{
  "activation": "swiglu",
  "balance_loss": 0.000369,
  "balance_bias": true,
  "norm": "rmsnorm",
  "beta1": 0.9,
  "beta2": 0.99,
  "batch_tokens": 65536,
  "steps": 4073
}
Below are experts of layer 6 (counted from 0) of a mixture-of-experts language model. Rows are named router (the router's row for the expert), gate (a neuron's input weights, with its number), up (a neuron's input weights, with its number) and show model dimensions 0-47. Each number is 200 + 30 x the weight over its row's rms, rounded and kept within 0 to 999.
Before each expert's rows: "mostly gets" lists some tokens that are sent to it at least half of the time. This comes from a sample of Wikipedia text that the model never trained on.

# expert 115
mostly gets: "•", " Mar", " km", " m", "The", " Mount"
router,211,159,239,217,163,242,167,160,208,249,181,176,224,220,165,225,243,158,210,216,218,212,218,194,170,229,259,247,169,181,158,203,252,224,219,273,210,235,167,211,148,227,180,192,209,190,205,169
gate0,189,135,211,213,201,261,239,110,263,228,206,227,165,206,176,219,181,240,224,216,213,209,179,192,203,165,214,178,181,199,190,212,191,196,132,200,216,229,178,191,207,208,169,190,183,216,223,155
up0,206,129,179,188,204,255,227,157,236,207,308,237,143,181,191,181,180,142,197,240,223,172,147,142,179,174,207,176,215,161,200,213,222,183,166,205,182,192,191,153,209,233,179,141,227,215,213,176
gate1,180,165,240,187,195,189,220,184,250,251,197,203,246,176,179,221,245,185,231,231,191,251,175,240,201,232,185,264,209,205,197,174,240,189,223,153,230,186,208,263,177,227,248,234,176,197,212,203
up1,251,174,205,241,200,209,186,178,230,179,160,154,200,225,168,210,199,191,230,217,236,275,255,230,169,199,227,175,162,231,186,179,213,232,189,221,220,240,186,214,175,225,152,228,185,173,251,163
gate2,179,174,208,208,144,213,188,216,185,192,166,225,191,249,147,159,276,175,175,202,209,200,148,216,196,173,250,201,246,210,189,194,219,185,201,130,221,198,146,263,163,177,197,164,230,158,204,192
up2,190,193,190,189,156,175,200,206,217,203,164,252,203,220,191,182,229,208,150,190,197,184,173,200,215,170,234,166,242,208,224,213,277,211,156,156,205,163,150,258,183,171,143,174,226,180,220,219
gate3,183,142,180,189,186,232,226,184,226,220,188,299,186,214,182,176,202,89,191,191,292,197,186,233,193,199,184,207,223,230,204,224,214,190,207,257,238,225,189,153,207,209,186,191,189,240,197,150
up3,208,182,189,242,202,246,204,187,218,212,179,170,216,226,215,173,211,174,177,229,278,205,212,201,214,216,243,187,208,189,186,236,225,181,234,260,263,243,185,153,171,219,203,210,182,265,185,178
gate4,149,205,230,152,256,225,199,205,236,128,238,243,198,195,187,203,165,238,176,158,135,184,191,141,163,174,197,243,197,162,206,205,136,210,232,201,198,162,173,243,185,202,214,164,177,191,225,226
up4,163,219,210,121,190,202,201,203,241,211,210,223,210,60,201,196,190,189,196,192,167,171,194,155,169,211,235,214,194,182,233,216,168,204,233,187,210,177,171,253,194,190,189,161,194,189,214,252
gate5,232,203,247,193,138,223,207,192,210,187,195,194,205,222,206,234,223,169,186,220,243,169,232,236,194,213,231,210,253,161,202,210,230,238,213,206,188,174,210,183,222,198,247,168,201,180,182,179
up5,193,222,173,138,231,204,172,257,181,194,197,189,175,244,168,231,176,229,173,193,180,205,176,178,159,184,166,179,202,213,234,194,171,245,183,151,188,217,208,167,218,119,176,218,191,195,181,203
gate6,295,205,215,181,191,189,180,164,180,208,206,201,229,254,216,215,226,163,226,239,200,215,241,201,221,250,237,216,229,201,149,168,222,235,209,226,198,251,177,261,201,234,194,188,198,162,195,197
up6,159,183,163,221,224,235,209,193,231,167,177,162,152,166,146,176,173,213,198,196,209,192,188,203,181,171,162,215,161,217,239,189,156,164,214,163,205,150,185,192,163,184,219,212,221,246,228,211
gate7,158,162,140,220,146,212,166,261,117,227,183,207,221,209,169,182,248,197,155,191,219,200,186,222,215,214,218,189,248,199,180,261,206,190,229,215,213,180,189,171,161,173,287,195,201,198,174,230
up7,143,181,174,228,136,232,222,179,181,234,166,190,223,166,224,173,209,219,123,239,236,214,212,229,174,189,188,160,198,185,227,218,188,224,218,202,189,179,197,195,200,220,211,196,215,209,200,186
gate8,169,179,176,190,173,249,214,172,142,232,217,175,207,142,170,197,219,219,191,194,225,214,213,198,182,179,281,170,239,169,153,198,201,244,248,208,177,194,201,170,201,234,195,205,240,236,198,211
up8,190,212,163,190,157,177,217,224,191,212,215,185,195,153,204,195,181,175,210,194,207,182,175,164,208,155,221,180,242,198,219,184,214,213,205,236,176,190,203,180,213,201,168,180,103,249,157,213
gate9,192,182,193,213,208,244,192,165,210,193,232,235,222,170,124,201,280,248,223,229,202,227,216,184,222,234,195,201,198,175,188,156,255,204,197,192,261,233,204,154,127,288,181,223,230,246,254,169
up9,189,244,198,190,209,151,206,227,195,196,169,171,202,236,254,207,209,161,177,258,211,198,200,232,160,194,207,201,196,220,215,229,156,208,237,242,162,201,217,235,271,135,195,201,155,184,162,197
gate10,206,196,148,182,253,142,158,205,200,155,195,192,182,189,217,224,215,185,203,197,195,181,188,188,237,209,222,188,194,205,198,210,145,181,207,192,157,195,185,192,204,177,225,204,172,210,302,216
up10,186,196,178,201,235,130,176,167,219,197,180,201,186,217,186,242,227,211,234,216,191,196,205,182,215,251,223,181,203,204,200,209,169,220,209,207,190,220,170,215,180,188,216,217,193,231,230,222
gate11,194,184,221,205,234,203,201,197,229,262,139,188,210,251,89,200,189,191,198,177,207,203,191,206,216,232,207,234,209,232,181,166,208,206,168,205,231,157,185,258,158,174,223,166,183,183,203,217
up11,211,165,202,202,202,182,214,179,178,175,258,169,180,148,237,218,210,205,222,232,214,155,232,197,215,225,193,176,154,207,179,203,243,213,203,226,184,248,218,150,217,242,166,257,203,220,220,178
gate12,206,191,153,244,191,164,156,221,208,186,186,219,192,186,181,203,202,167,156,200,156,182,138,195,186,214,186,231,225,202,181,230,203,192,202,216,199,208,194,146,180,168,200,214,229,257,179,216
up12,184,244,149,195,179,198,254,176,168,230,204,193,215,206,198,197,125,254,213,202,201,215,231,213,210,196,243,205,188,192,243,189,199,213,162,171,224,145,231,246,192,232,218,181,219,184,192,200
gate13,238,193,216,330,216,248,196,188,181,182,161,210,191,196,165,213,173,175,208,147,229,181,205,221,153,188,198,249,234,179,141,222,205,192,221,247,155,235,190,184,170,186,228,200,211,224,185,205
up13,157,205,176,109,182,22,199,209,207,213,235,177,206,199,227,191,209,217,201,259,166,220,191,184,239,217,193,151,166,222,244,175,200,218,189,155,243,162,217,189,219,219,180,202,171,179,267,199
gate14,172,173,196,257,174,240,192,213,190,204,214,201,221,177,198,139,126,158,205,160,201,187,164,203,246,164,183,218,220,197,219,203,233,170,191,188,168,232,211,216,229,157,234,178,214,144,206,198
up14,155,200,202,169,147,214,203,213,229,236,228,200,260,139,153,191,208,201,188,191,201,156,199,206,259,187,255,159,219,277,248,206,199,146,172,185,132,201,215,175,208,189,207,184,202,218,188,197
gate15,230,172,219,177,198,214,199,188,271,229,188,205,165,149,176,205,183,144,240,192,170,180,165,177,174,202,200,189,208,238,210,218,251,185,239,237,201,228,225,166,220,190,170,181,225,202,217,16
up15,197,171,193,166,178,219,219,217,241,195,204,221,157,151,175,196,176,159,205,197,163,170,153,163,177,198,199,193,218,201,187,236,252,182,262,228,207,200,239,181,239,190,168,172,210,211,215,203
gate16,197,207,170,187,199,229,230,209,188,246,236,136,155,205,194,210,197,264,239,204,207,202,150,156,203,171,201,206,116,207,221,184,150,209,249,170,224,200,254,217,292,173,216,167,197,268,225,146
up16,189,226,201,183,189,200,175,230,153,245,236,226,125,185,164,222,219,257,234,205,203,181,142,191,269,169,197,215,220,220,247,197,149,145,199,163,201,173,247,196,241,148,213,145,231,219,184,186
gate17,237,220,185,190,220,189,226,196,206,245,261,207,232,187,171,224,219,223,209,209,175,202,259,224,189,215,261,208,180,180,231,231,171,228,158,207,222,224,224,213,234,204,128,230,201,246,199,187
up17,252,237,170,198,165,181,188,195,188,230,232,195,263,191,181,220,202,241,210,243,216,201,264,250,163,238,254,244,198,189,222,254,163,226,165,209,207,162,214,202,185,204,201,223,221,245,180,189
gate18,188,131,239,183,188,205,204,197,175,272,332,227,154,254,174,196,190,205,187,217,178,201,150,174,188,209,196,203,225,211,154,155,176,177,207,197,237,172,218,206,186,222,215,187,152,163,201,181
up18,257,248,210,236,226,208,180,199,236,132,174,154,257,202,189,210,234,174,218,207,216,219,293,254,196,231,196,215,145,226,220,230,195,215,199,212,176,241,177,202,174,193,191,249,220,218,204,216
gate19,204,150,195,176,240,242,194,236,227,161,205,236,228,259,157,197,166,195,217,209,181,218,174,176,221,223,170,179,198,239,187,206,160,209,217,216,201,196,170,233,171,167,234,212,126,211,200,153
up19,197,171,180,219,197,195,247,179,188,169,215,195,190,209,242,239,187,212,149,182,171,247,223,223,169,218,171,189,241,204,211,189,222,180,216,206,208,207,210,195,101,257,187,204,202,189,181,210
gate20,185,189,262,181,238,188,258,194,229,201,227,207,168,201,211,203,191,199,207,225,190,181,196,181,234,223,176,240,134,209,199,213,177,196,141,206,187,186,199,216,168,203,182,265,189,146,170,192
up20,218,223,121,222,186,188,142,204,183,211,171,186,242,187,181,207,218,209,195,206,220,206,217,213,173,212,226,196,241,216,187,192,229,207,267,198,205,225,193,203,199,208,226,213,195,248,240,197
gate21,211,197,220,226,200,182,218,115,223,232,206,196,230,208,224,224,207,179,204,215,203,174,221,211,215,218,177,198,212,181,171,162,247,192,191,221,178,192,171,206,217,234,191,155,210,157,199,215
up21,180,179,180,194,232,255,180,244,176,186,185,184,145,226,155,174,179,202,209,186,197,250,176,211,174,176,213,203,173,238,231,214,135,230,198,177,251,211,231,210,167,195,220,282,203,216,218,181
gate22,156,224,184,197,212,246,175,221,200,256,228,196,252,198,175,194,244,159,184,191,223,186,134,177,190,179,230,139,224,199,166,106,181,249,180,167,191,159,181,173,149,210,229,168,180,185,181,230
up22,214,152,205,217,172,149,243,224,154,160,158,233,154,223,219,224,170,213,201,199,169,213,202,192,232,211,194,213,179,226,257,160,250,155,219,198,225,187,223,219,213,230,264,252,197,220,212,236

# expert 58
mostly gets: " November", " June", " July", " su", " August", " May"
router,214,170,228,230,164,231,164,170,246,211,183,149,190,245,144,238,234,166,224,221,216,217,230,218,184,218,221,250,172,189,175,212,217,231,194,205,192,256,141,211,149,233,196,231,192,186,233,197
gate0,229,182,203,156,225,239,196,216,210,252,183,180,200,244,212,186,207,193,140,185,197,210,238,219,214,86,206,179,219,158,169,197,167,221,180,181,273,210,202,218,200,208,225,211,140,176,211,153
up0,218,233,251,231,172,143,216,188,196,180,202,234,184,150,153,239,203,200,207,213,224,216,183,167,211,226,162,210,201,237,169,199,277,189,219,185,168,197,243,184,199,199,137,193,242,187,214,146
gate1,222,213,193,196,191,180,216,203,235,194,219,167,220,172,208,157,205,61,224,247,175,170,217,218,203,221,191,203,188,191,198,220,188,237,198,201,180,215,134,195,178,191,196,204,177,226,170,223
up1,154,209,213,214,197,207,164,195,133,212,181,229,226,231,183,218,185,237,147,173,243,201,233,181,185,166,204,205,214,207,200,132,194,175,205,196,227,189,194,221,178,216,229,156,278,171,205,210
gate2,163,184,164,191,152,159,201,256,181,197,222,183,189,234,181,208,183,201,183,221,217,192,168,209,230,222,206,169,228,150,173,165,179,220,226,203,209,245,182,205,218,214,219,197,203,199,198,209
up2,170,136,210,186,160,145,208,255,214,187,184,208,174,214,183,219,171,209,196,231,198,240,169,188,200,225,182,190,245,172,210,154,195,212,225,200,198,241,142,210,230,193,216,188,205,219,200,141
gate3,185,89,196,197,224,210,167,169,213,198,181,179,201,171,186,220,198,194,181,197,189,233,199,198,202,207,227,185,200,208,185,211,178,183,206,184,219,188,202,202,147,219,212,188,167,198,196,187
up3,265,235,213,178,219,172,177,162,206,200,179,192,194,187,177,228,230,214,196,184,197,219,192,203,202,217,199,224,216,206,189,201,166,140,180,186,70,209,215,185,87,271,176,202,160,204,199,177
gate4,182,213,187,201,210,217,239,238,258,210,197,191,193,223,185,189,216,230,194,228,126,222,190,216,186,176,215,203,211,190,191,206,202,218,177,201,219,216,188,221,179,237,209,190,227,206,210,174
up4,225,331,178,172,166,224,247,242,176,200,214,208,160,149,215,163,217,174,178,240,186,203,163,195,234,219,142,193,217,192,197,212,205,199,139,170,198,208,163,193,178,199,171,228,169,186,191,167
gate5,231,278,201,206,158,180,221,201,217,217,237,194,206,186,214,99,222,178,191,201,201,178,208,190,232,207,200,281,193,189,202,218,208,198,148,210,213,232,179,181,216,215,218,214,189,174,149,268
up5,223,135,202,168,204,166,235,187,195,175,209,201,246,198,205,231,239,265,204,218,201,202,185,103,167,190,188,196,207,211,218,203,199,139,186,273,144,208,165,186,207,226,211,263,214,210,206,188
gate6,186,188,225,201,202,216,195,189,247,174,202,204,204,190,219,231,205,206,219,144,242,184,219,237,181,188,234,174,197,176,211,212,205,211,238,213,183,223,174,205,234,199,180,256,185,201,205,210
up6,143,220,215,155,223,180,228,228,228,169,224,180,202,157,235,183,204,235,174,169,208,161,258,200,167,196,199,160,224,138,231,237,145,233,216,179,168,223,167,196,244,200,223,232,175,237,180,254
gate7,190,206,203,186,197,165,202,217,178,165,229,190,184,190,225,192,186,263,195,222,158,214,187,205,198,228,186,191,223,162,205,208,198,238,180,204,188,194,172,189,190,235,213,262,216,239,223,202
up7,208,196,173,217,217,231,199,204,229,210,206,201,228,204,209,186,191,192,224,181,234,189,241,216,217,23,209,204,176,238,198,202,192,175,190,212,211,193,288,188,228,190,200,149,218,192,147,176
gate8,160,207,162,208,218,181,150,204,180,191,245,194,186,204,152,238,204,191,188,204,194,216,208,210,213,244,219,228,215,178,205,224,183,181,163,163,209,205,228,220,199,219,178,181,158,217,236,161
up8,232,222,203,198,171,206,231,190,213,218,171,191,209,202,247,156,232,200,226,183,198,148,152,209,212,160,161,201,211,219,189,188,216,199,228,216,192,248,179,193,200,209,213,228,229,161,188,240
gate9,207,192,231,218,149,177,219,152,221,241,201,165,179,220,231,217,201,196,201,213,194,174,146,183,194,175,188,39,194,155,221,207,189,219,128,226,214,196,145,184,206,184,230,184,172,215,187,202
up9,203,190,166,192,206,174,211,257,173,189,220,208,214,202,183,212,197,207,173,190,214,220,273,214,235,195,180,213,184,243,179,209,232,224,210,204,180,179,204,207,227,228,199,206,216,186,193,200
gate10,184,206,226,203,165,239,222,152,195,206,216,204,187,195,216,233,199,207,194,237,88,226,190,193,232,198,203,199,159,186,193,201,145,234,227,200,192,255,243,176,207,369,185,209,229,207,196,218
up10,200,180,209,221,200,165,205,223,208,152,195,156,239,218,195,142,194,205,207,164,211,186,239,202,318,175,210,227,163,247,166,210,197,209,144,177,215,179,186,215,204,146,219,177,195,206,188,152
gate11,232,167,202,193,157,175,211,143,207,191,208,226,206,213,185,196,253,169,245,262,181,235,151,206,277,224,218,194,185,213,224,225,185,188,158,201,193,209,195,225,173,185,166,190,225,147,204,137
up11,222,141,209,211,186,196,198,196,214,196,205,218,183,194,202,182,237,205,207,218,169,232,169,198,193,153,210,191,246,245,196,230,175,176,171,173,215,190,198,225,217,209,233,161,229,214,183,218
gate12,229,192,207,205,165,210,147,183,173,208,196,194,205,209,197,229,196,215,209,233,176,250,269,206,128,267,215,197,146,208,211,204,238,225,224,204,207,193,205,187,158,214,193,229,167,220,237,218
up12,213,232,202,269,231,190,252,202,202,194,193,226,203,195,210,199,218,169,195,149,255,171,201,199,256,120,222,192,162,231,173,211,101,195,217,200,194,277,217,242,223,201,169,156,197,157,166,171
gate13,188,175,216,193,189,173,237,222,198,211,185,220,143,252,133,197,210,217,229,177,198,214,199,171,202,230,168,213,249,206,187,186,224,219,211,184,169,237,177,243,194,171,190,174,228,188,280,182
up13,196,135,187,201,242,220,153,167,203,197,152,192,212,225,196,205,190,77,188,188,195,195,185,205,165,158,211,178,187,172,229,201,135,132,211,206,177,178,206,197,204,219,219,210,216,201,195,197
gate14,172,179,180,223,225,210,177,179,272,186,195,198,204,186,217,175,204,188,196,170,194,195,216,213,209,156,195,187,210,207,181,222,203,314,207,203,222,241,238,175,200,221,252,199,165,192,204,214
up14,169,176,193,200,229,164,168,211,252,189,194,187,192,177,82,217,200,191,162,201,211,175,241,232,182,200,192,193,221,214,167,242,190,241,223,207,234,247,231,173,173,221,217,203,129,195,233,195
gate15,166,146,244,197,179,230,219,170,233,236,227,170,191,265,198,270,176,155,213,227,220,180,181,221,249,209,174,160,206,178,149,206,251,222,202,208,187,204,62,190,191,216,218,204,158,209,218,206
up15,183,175,239,194,254,219,217,207,216,230,217,154,187,272,171,238,188,175,180,239,242,76,227,241,233,195,207,193,196,178,185,208,215,210,171,147,192,189,213,164,188,232,231,204,358,128,192,239
gate16,186,192,178,217,214,198,258,208,203,206,209,205,182,180,204,216,205,194,190,173,175,213,212,221,151,221,172,149,211,169,198,235,175,184,188,189,193,209,239,168,205,204,246,201,171,218,213,207
up16,210,200,228,149,207,202,230,182,147,195,191,197,219,195,205,212,202,204,197,201,281,114,226,180,323,172,220,245,196,259,188,183,204,188,211,269,190,166,201,180,187,194,179,197,226,214,174,227
gate17,200,149,220,271,187,197,176,224,191,200,190,182,241,189,179,249,264,193,228,139,207,211,228,246,125,175,202,249,189,173,210,229,188,251,243,182,190,211,214,212,182,173,242,232,179,239,216,139
up17,182,192,205,216,153,248,168,215,185,209,223,191,190,183,163,275,203,175,176,174,198,200,198,286,160,189,199,221,209,178,196,228,210,226,217,173,178,186,224,189,189,174,218,172,169,201,217,177
gate18,204,178,189,161,182,181,218,186,187,216,185,243,210,212,218,226,0,215,202,191,261,243,156,219,186,190,219,185,213,180,179,237,190,168,187,170,190,146,203,203,172,229,198,152,138,168,231,206
up18,255,183,200,185,171,175,242,161,187,223,197,245,205,187,218,207,176,195,205,205,189,230,55,205,285,190,166,198,248,176,192,212,234,188,169,156,195,163,175,198,213,177,174,160,208,167,213,158
gate19,269,221,202,207,198,179,167,144,190,208,163,191,207,196,216,198,197,147,206,248,200,257,220,212,101,237,188,216,212,220,201,157,210,153,197,195,213,241,253,194,143,192,113,191,206,148,193,229
up19,172,218,108,206,206,190,151,163,210,194,210,180,186,195,216,162,213,172,156,223,185,213,221,196,60,230,164,218,216,137,201,167,160,241,224,214,223,213,187,159,170,208,214,182,215,234,190,228
gate20,171,201,230,204,175,190,251,203,183,189,214,165,227,205,208,185,339,207,216,196,204,220,205,169,195,183,228,205,168,206,166,174,199,258,214,200,195,229,181,215,223,173,212,208,188,198,229,181
up20,235,182,207,190,180,222,158,171,223,221,176,205,213,212,190,237,195,176,189,244,204,219,228,231,203,221,192,187,248,210,195,203,212,206,201,293,225,182,217,312,171,246,169,226,214,182,180,191
gate21,188,155,212,226,226,166,244,212,235,189,157,186,225,214,206,229,224,208,234,188,222,227,209,209,198,213,193,186,199,190,205,155,187,209,206,370,175,207,192,173,224,278,240,116,211,217,165,223
up21,197,173,182,201,214,202,243,201,216,193,195,207,205,172,192,254,223,198,192,190,184,208,219,215,194,232,156,198,221,166,226,176,181,178,144,208,174,206,204,156,203,174,277,213,154,246,109,209
gate22,188,225,185,210,172,214,178,155,226,209,197,180,211,210,176,205,243,189,185,170,255,200,197,232,224,182,234,223,227,176,176,195,204,177,174,207,260,183,216,176,213,216,214,167,189,22,201,222
up22,185,255,162,205,167,237,190,154,202,181,206,204,165,174,168,212,200,212,155,187,239,181,176,227,202,203,210,197,258,150,195,159,174,167,160,169,244,193,209,139,239,210,233,180,187,164,178,238

# expert 128
mostly gets: " School", " Center", " Association", " Music", " Street", " Company"
router,250,174,255,230,155,220,181,180,229,228,172,187,240,222,166,233,222,171,240,209,242,224,237,221,199,215,236,218,175,213,197,181,214,255,215,235,204,212,193,237,177,216,171,216,199,190,250,162
gate0,234,180,215,168,181,171,192,174,217,217,218,219,206,193,198,219,178,186,197,188,228,183,180,256,210,217,182,186,174,219,202,254,204,178,194,224,184,170,191,183,203,157,150,184,169,181,204,215
up0,186,162,173,252,223,219,189,199,213,206,144,170,211,243,191,202,217,130,214,222,219,228,207,161,195,191,206,224,201,167,165,139,208,218,232,197,231,234,185,198,183,249,185,211,213,162,207,180
gate1,190,215,181,207,160,183,235,216,184,221,265,195,199,193,159,206,198,234,230,213,238,167,217,164,246,205,198,163,181,239,199,182,171,249,168,182,201,175,234,185,229,175,169,216,172,259,191,154
up1,187,206,200,220,146,203,222,195,177,216,238,188,157,177,166,229,233,224,233,219,228,172,216,181,226,213,188,166,162,231,187,204,194,286,178,195,196,173,221,206,219,202,171,211,181,260,212,156
gate2,221,182,173,220,171,164,222,193,249,220,180,255,206,236,175,200,241,204,126,243,261,191,173,235,221,156,170,195,220,182,212,179,188,212,204,275,222,204,181,225,237,204,142,212,133,199,204,183
up2,181,202,172,225,158,219,187,190,164,184,169,170,220,181,199,246,139,189,291,189,202,228,231,226,176,246,228,240,176,201,193,168,247,189,187,173,147,203,182,204,171,234,215,185,227,154,233,207
gate3,257,204,230,213,167,169,211,204,173,190,212,172,196,162,207,233,199,174,175,168,207,223,183,188,234,225,177,176,194,159,223,192,211,281,226,204,155,206,194,210,220,197,177,235,242,208,178,228
up3,228,150,212,178,187,166,206,216,185,215,139,219,172,219,199,258,226,203,219,191,213,254,233,175,152,232,174,178,190,189,204,237,250,208,218,250,199,228,192,232,182,202,202,242,180,229,202,270
gate4,210,194,216,176,208,246,200,182,191,216,241,216,202,209,213,207,235,189,146,183,230,215,170,202,188,173,179,182,210,221,208,246,186,184,197,207,148,208,200,204,213,182,204,237,218,224,198,235
up4,190,177,200,236,180,198,179,186,220,197,148,151,216,179,193,198,185,194,237,216,194,206,227,220,203,240,190,223,188,201,172,167,223,231,246,214,232,213,231,203,150,227,191,163,184,182,192,194
gate5,190,169,105,203,207,223,205,181,174,223,201,209,227,189,152,245,168,216,163,232,195,186,227,166,185,161,189,224,209,235,194,188,180,238,212,199,234,187,176,172,218,181,226,157,158,198,188,171
up5,229,270,140,187,198,222,183,184,167,191,260,221,194,178,176,263,222,213,169,184,225,155,239,130,193,170,213,226,194,197,218,226,164,259,182,215,216,160,218,197,212,159,208,204,174,237,154,224
gate6,198,153,165,238,196,192,177,202,202,190,202,181,182,165,197,171,186,162,223,206,221,251,179,202,214,234,170,236,203,268,200,241,212,210,247,189,160,289,193,235,204,174,187,171,227,182,200,157
up6,227,191,248,193,212,221,163,197,233,240,157,185,220,251,172,236,236,209,232,226,219,196,224,242,173,204,211,182,170,198,161,171,204,214,181,235,236,195,162,215,161,246,160,232,205,163,178,220
gate7,164,212,206,215,178,221,163,200,224,164,216,146,193,168,193,264,151,169,165,210,187,175,198,186,174,200,185,210,221,167,204,152,268,231,250,243,224,211,220,202,191,197,161,197,222,172,220,185
up7,239,178,200,224,184,237,212,165,189,258,162,226,203,221,205,160,261,193,245,214,201,258,215,206,198,235,224,185,97,233,171,234,188,191,190,180,197,221,150,187,166,231,206,223,206,180,189,220
gate8,210,205,216,168,202,198,181,155,180,226,206,183,196,191,177,143,225,180,164,205,247,239,181,154,214,242,221,206,175,175,199,207,203,197,276,219,198,253,195,201,274,168,234,208,229,205,217,233
up8,223,283,218,160,212,200,213,188,162,200,185,192,200,198,153,155,168,194,189,195,229,232,191,146,234,236,200,174,214,196,213,192,200,201,265,185,130,225,205,225,217,182,207,174,225,208,214,219
gate9,229,190,166,179,206,182,244,240,224,179,191,195,213,229,157,204,144,199,197,195,203,195,219,163,231,168,208,179,233,173,206,129,164,239,246,185,179,194,195,242,205,197,187,186,197,127,252,263
up9,216,220,188,175,191,168,280,241,230,167,240,205,202,185,173,198,133,216,177,161,218,202,200,179,243,148,201,172,238,208,204,201,153,192,215,187,158,178,283,228,204,193,178,180,188,183,206,236
gate10,220,206,192,179,183,220,168,200,185,266,226,188,181,310,222,229,181,215,203,233,250,155,174,195,219,207,251,179,199,224,189,213,232,174,184,235,212,199,205,229,209,209,199,172,177,185,191,150
up10,215,230,194,187,211,200,164,238,173,226,242,217,196,213,201,213,175,232,209,242,261,138,156,190,248,197,240,161,232,213,206,214,141,182,201,231,188,147,238,228,240,191,198,134,171,170,172,164
gate11,270,184,247,256,173,185,195,244,219,235,236,196,210,192,177,192,218,214,180,186,216,159,205,227,163,196,221,209,198,245,187,204,166,181,162,174,236,194,174,219,222,190,217,81,180,226,232,206
up11,156,188,152,170,222,232,203,140,193,207,104,235,181,215,207,209,189,169,229,232,207,251,191,174,191,234,192,230,150,149,172,189,257,211,245,246,174,237,183,184,146,233,198,199,206,175,196,189
gate12,160,195,220,147,200,180,214,248,227,159,197,197,176,174,186,180,244,219,198,211,163,363,199,146,194,187,190,236,203,168,208,235,239,218,211,193,178,206,201,241,179,185,232,195,236,217,219,192
up12,263,198,191,244,186,217,178,202,198,247,199,201,226,229,199,200,174,181,214,219,229,193,213,245,183,237,243,169,212,229,196,183,174,212,208,219,225,198,191,155,199,200,178,210,160,185,179,232
gate13,239,229,200,196,173,192,194,193,245,215,193,107,203,214,198,190,192,178,240,210,175,177,196,199,245,244,237,249,239,146,201,217,204,192,185,219,122,264,226,214,214,187,166,188,188,199,213,222
up13,185,156,190,214,237,213,199,152,171,213,160,255,224,216,199,237,239,177,185,249,233,229,270,232,169,202,177,168,162,226,177,191,211,210,224,215,241,226,160,204,166,224,235,207,173,183,207,174
gate14,120,172,183,212,189,168,204,165,208,227,150,166,200,181,188,185,215,178,192,183,178,263,226,192,121,271,206,219,132,212,184,130,249,213,263,230,255,201,219,217,141,227,187,144,174,202,193,187
up14,174,244,208,200,199,147,224,227,193,177,214,234,212,169,229,195,155,239,180,183,158,196,227,163,168,210,229,168,229,172,230,174,195,192,226,211,154,149,262,204,213,146,199,142,169,241,194,183
gate15,233,189,227,197,215,227,204,112,191,220,184,126,230,191,218,240,200,187,199,179,227,227,218,202,255,206,203,226,157,175,179,180,191,222,171,197,157,171,213,156,215,230,151,195,199,189,214,176
up15,194,252,194,161,211,197,210,195,162,82,226,187,214,165,228,212,152,202,189,169,202,192,205,173,256,173,176,179,214,187,221,179,164,218,186,188,150,151,267,140,236,184,157,219,210,220,211,198
gate16,209,198,173,224,163,195,208,188,215,203,178,245,161,248,144,240,165,246,219,241,238,176,191,202,200,145,220,167,171,151,197,151,199,252,201,157,174,189,213,213,217,220,211,147,177,220,238,275
up16,217,177,220,189,301,205,196,183,196,179,197,174,254,174,228,188,243,179,200,211,173,232,183,203,183,242,180,239,209,238,196,204,224,139,198,249,231,194,164,227,131,218,201,215,216,171,186,151
gate17,209,191,216,172,193,187,216,219,186,173,207,101,141,194,178,184,149,199,157,190,230,160,226,224,184,184,146,173,220,214,196,205,194,181,246,209,191,179,128,163,172,184,217,181,156,200,231,240
up17,207,212,238,158,235,188,202,243,160,160,200,220,162,175,190,209,158,212,158,164,231,155,195,201,214,198,128,192,233,202,221,218,159,150,235,191,178,142,153,156,188,165,245,185,166,193,202,228
gate18,183,188,208,179,186,163,194,218,196,165,213,237,169,175,158,169,180,156,186,198,217,157,221,222,185,234,194,208,194,194,187,164,238,209,205,206,239,182,223,184,182,186,166,213,160,204,263,206
up18,239,209,196,225,173,245,206,160,258,185,234,159,177,209,168,219,187,183,240,205,174,206,187,215,252,222,205,226,199,207,189,245,191,181,205,211,225,160,219,182,169,190,232,153,209,142,196,150
gate19,167,189,194,228,222,201,197,229,187,232,188,176,186,138,207,142,165,184,200,154,235,166,190,330,217,199,203,188,228,246,157,185,200,177,202,229,167,204,134,204,205,187,230,185,230,209,192,206
up19,144,213,187,216,213,185,218,226,161,208,193,169,176,113,247,144,155,201,193,133,229,159,190,254,246,196,221,197,249,240,153,170,185,188,196,200,141,184,219,204,204,202,244,229,239,204,199,212
gate20,211,223,184,259,151,227,228,196,205,221,210,227,173,190,161,208,189,197,152,161,204,148,204,235,157,211,203,199,238,209,206,131,185,211,199,197,252,187,235,207,217,185,176,214,199,220,167,243
up20,190,234,167,265,149,229,222,183,196,204,219,217,183,152,182,197,198,204,168,156,174,138,189,224,195,211,195,201,225,232,197,206,192,192,191,185,212,188,219,233,203,184,183,180,230,218,173,234
gate21,195,188,266,184,229,258,180,164,209,252,253,173,213,297,221,210,225,186,212,213,200,192,249,231,170,224,205,206,186,179,172,188,227,317,122,162,231,244,157,189,171,231,222,205,196,186,225,204
up21,192,157,148,234,164,216,182,177,214,252,140,183,182,209,175,196,210,142,238,226,241,236,192,188,190,229,205,221,145,257,165,172,240,163,237,237,231,222,149,211,173,232,172,196,215,175,200,176
gate22,259,213,221,214,181,163,184,193,221,211,249,255,206,225,143,247,286,208,221,172,200,174,220,236,221,154,208,272,230,190,215,236,175,198,227,201,177,161,223,228,245,189,240,144,207,182,260,219
up22,144,183,190,175,196,259,211,187,213,209,169,153,232,195,220,179,246,196,191,229,190,249,239,197,203,229,199,165,170,227,175,183,234,216,206,225,236,233,178,249,178,211,194,260,252,188,195,212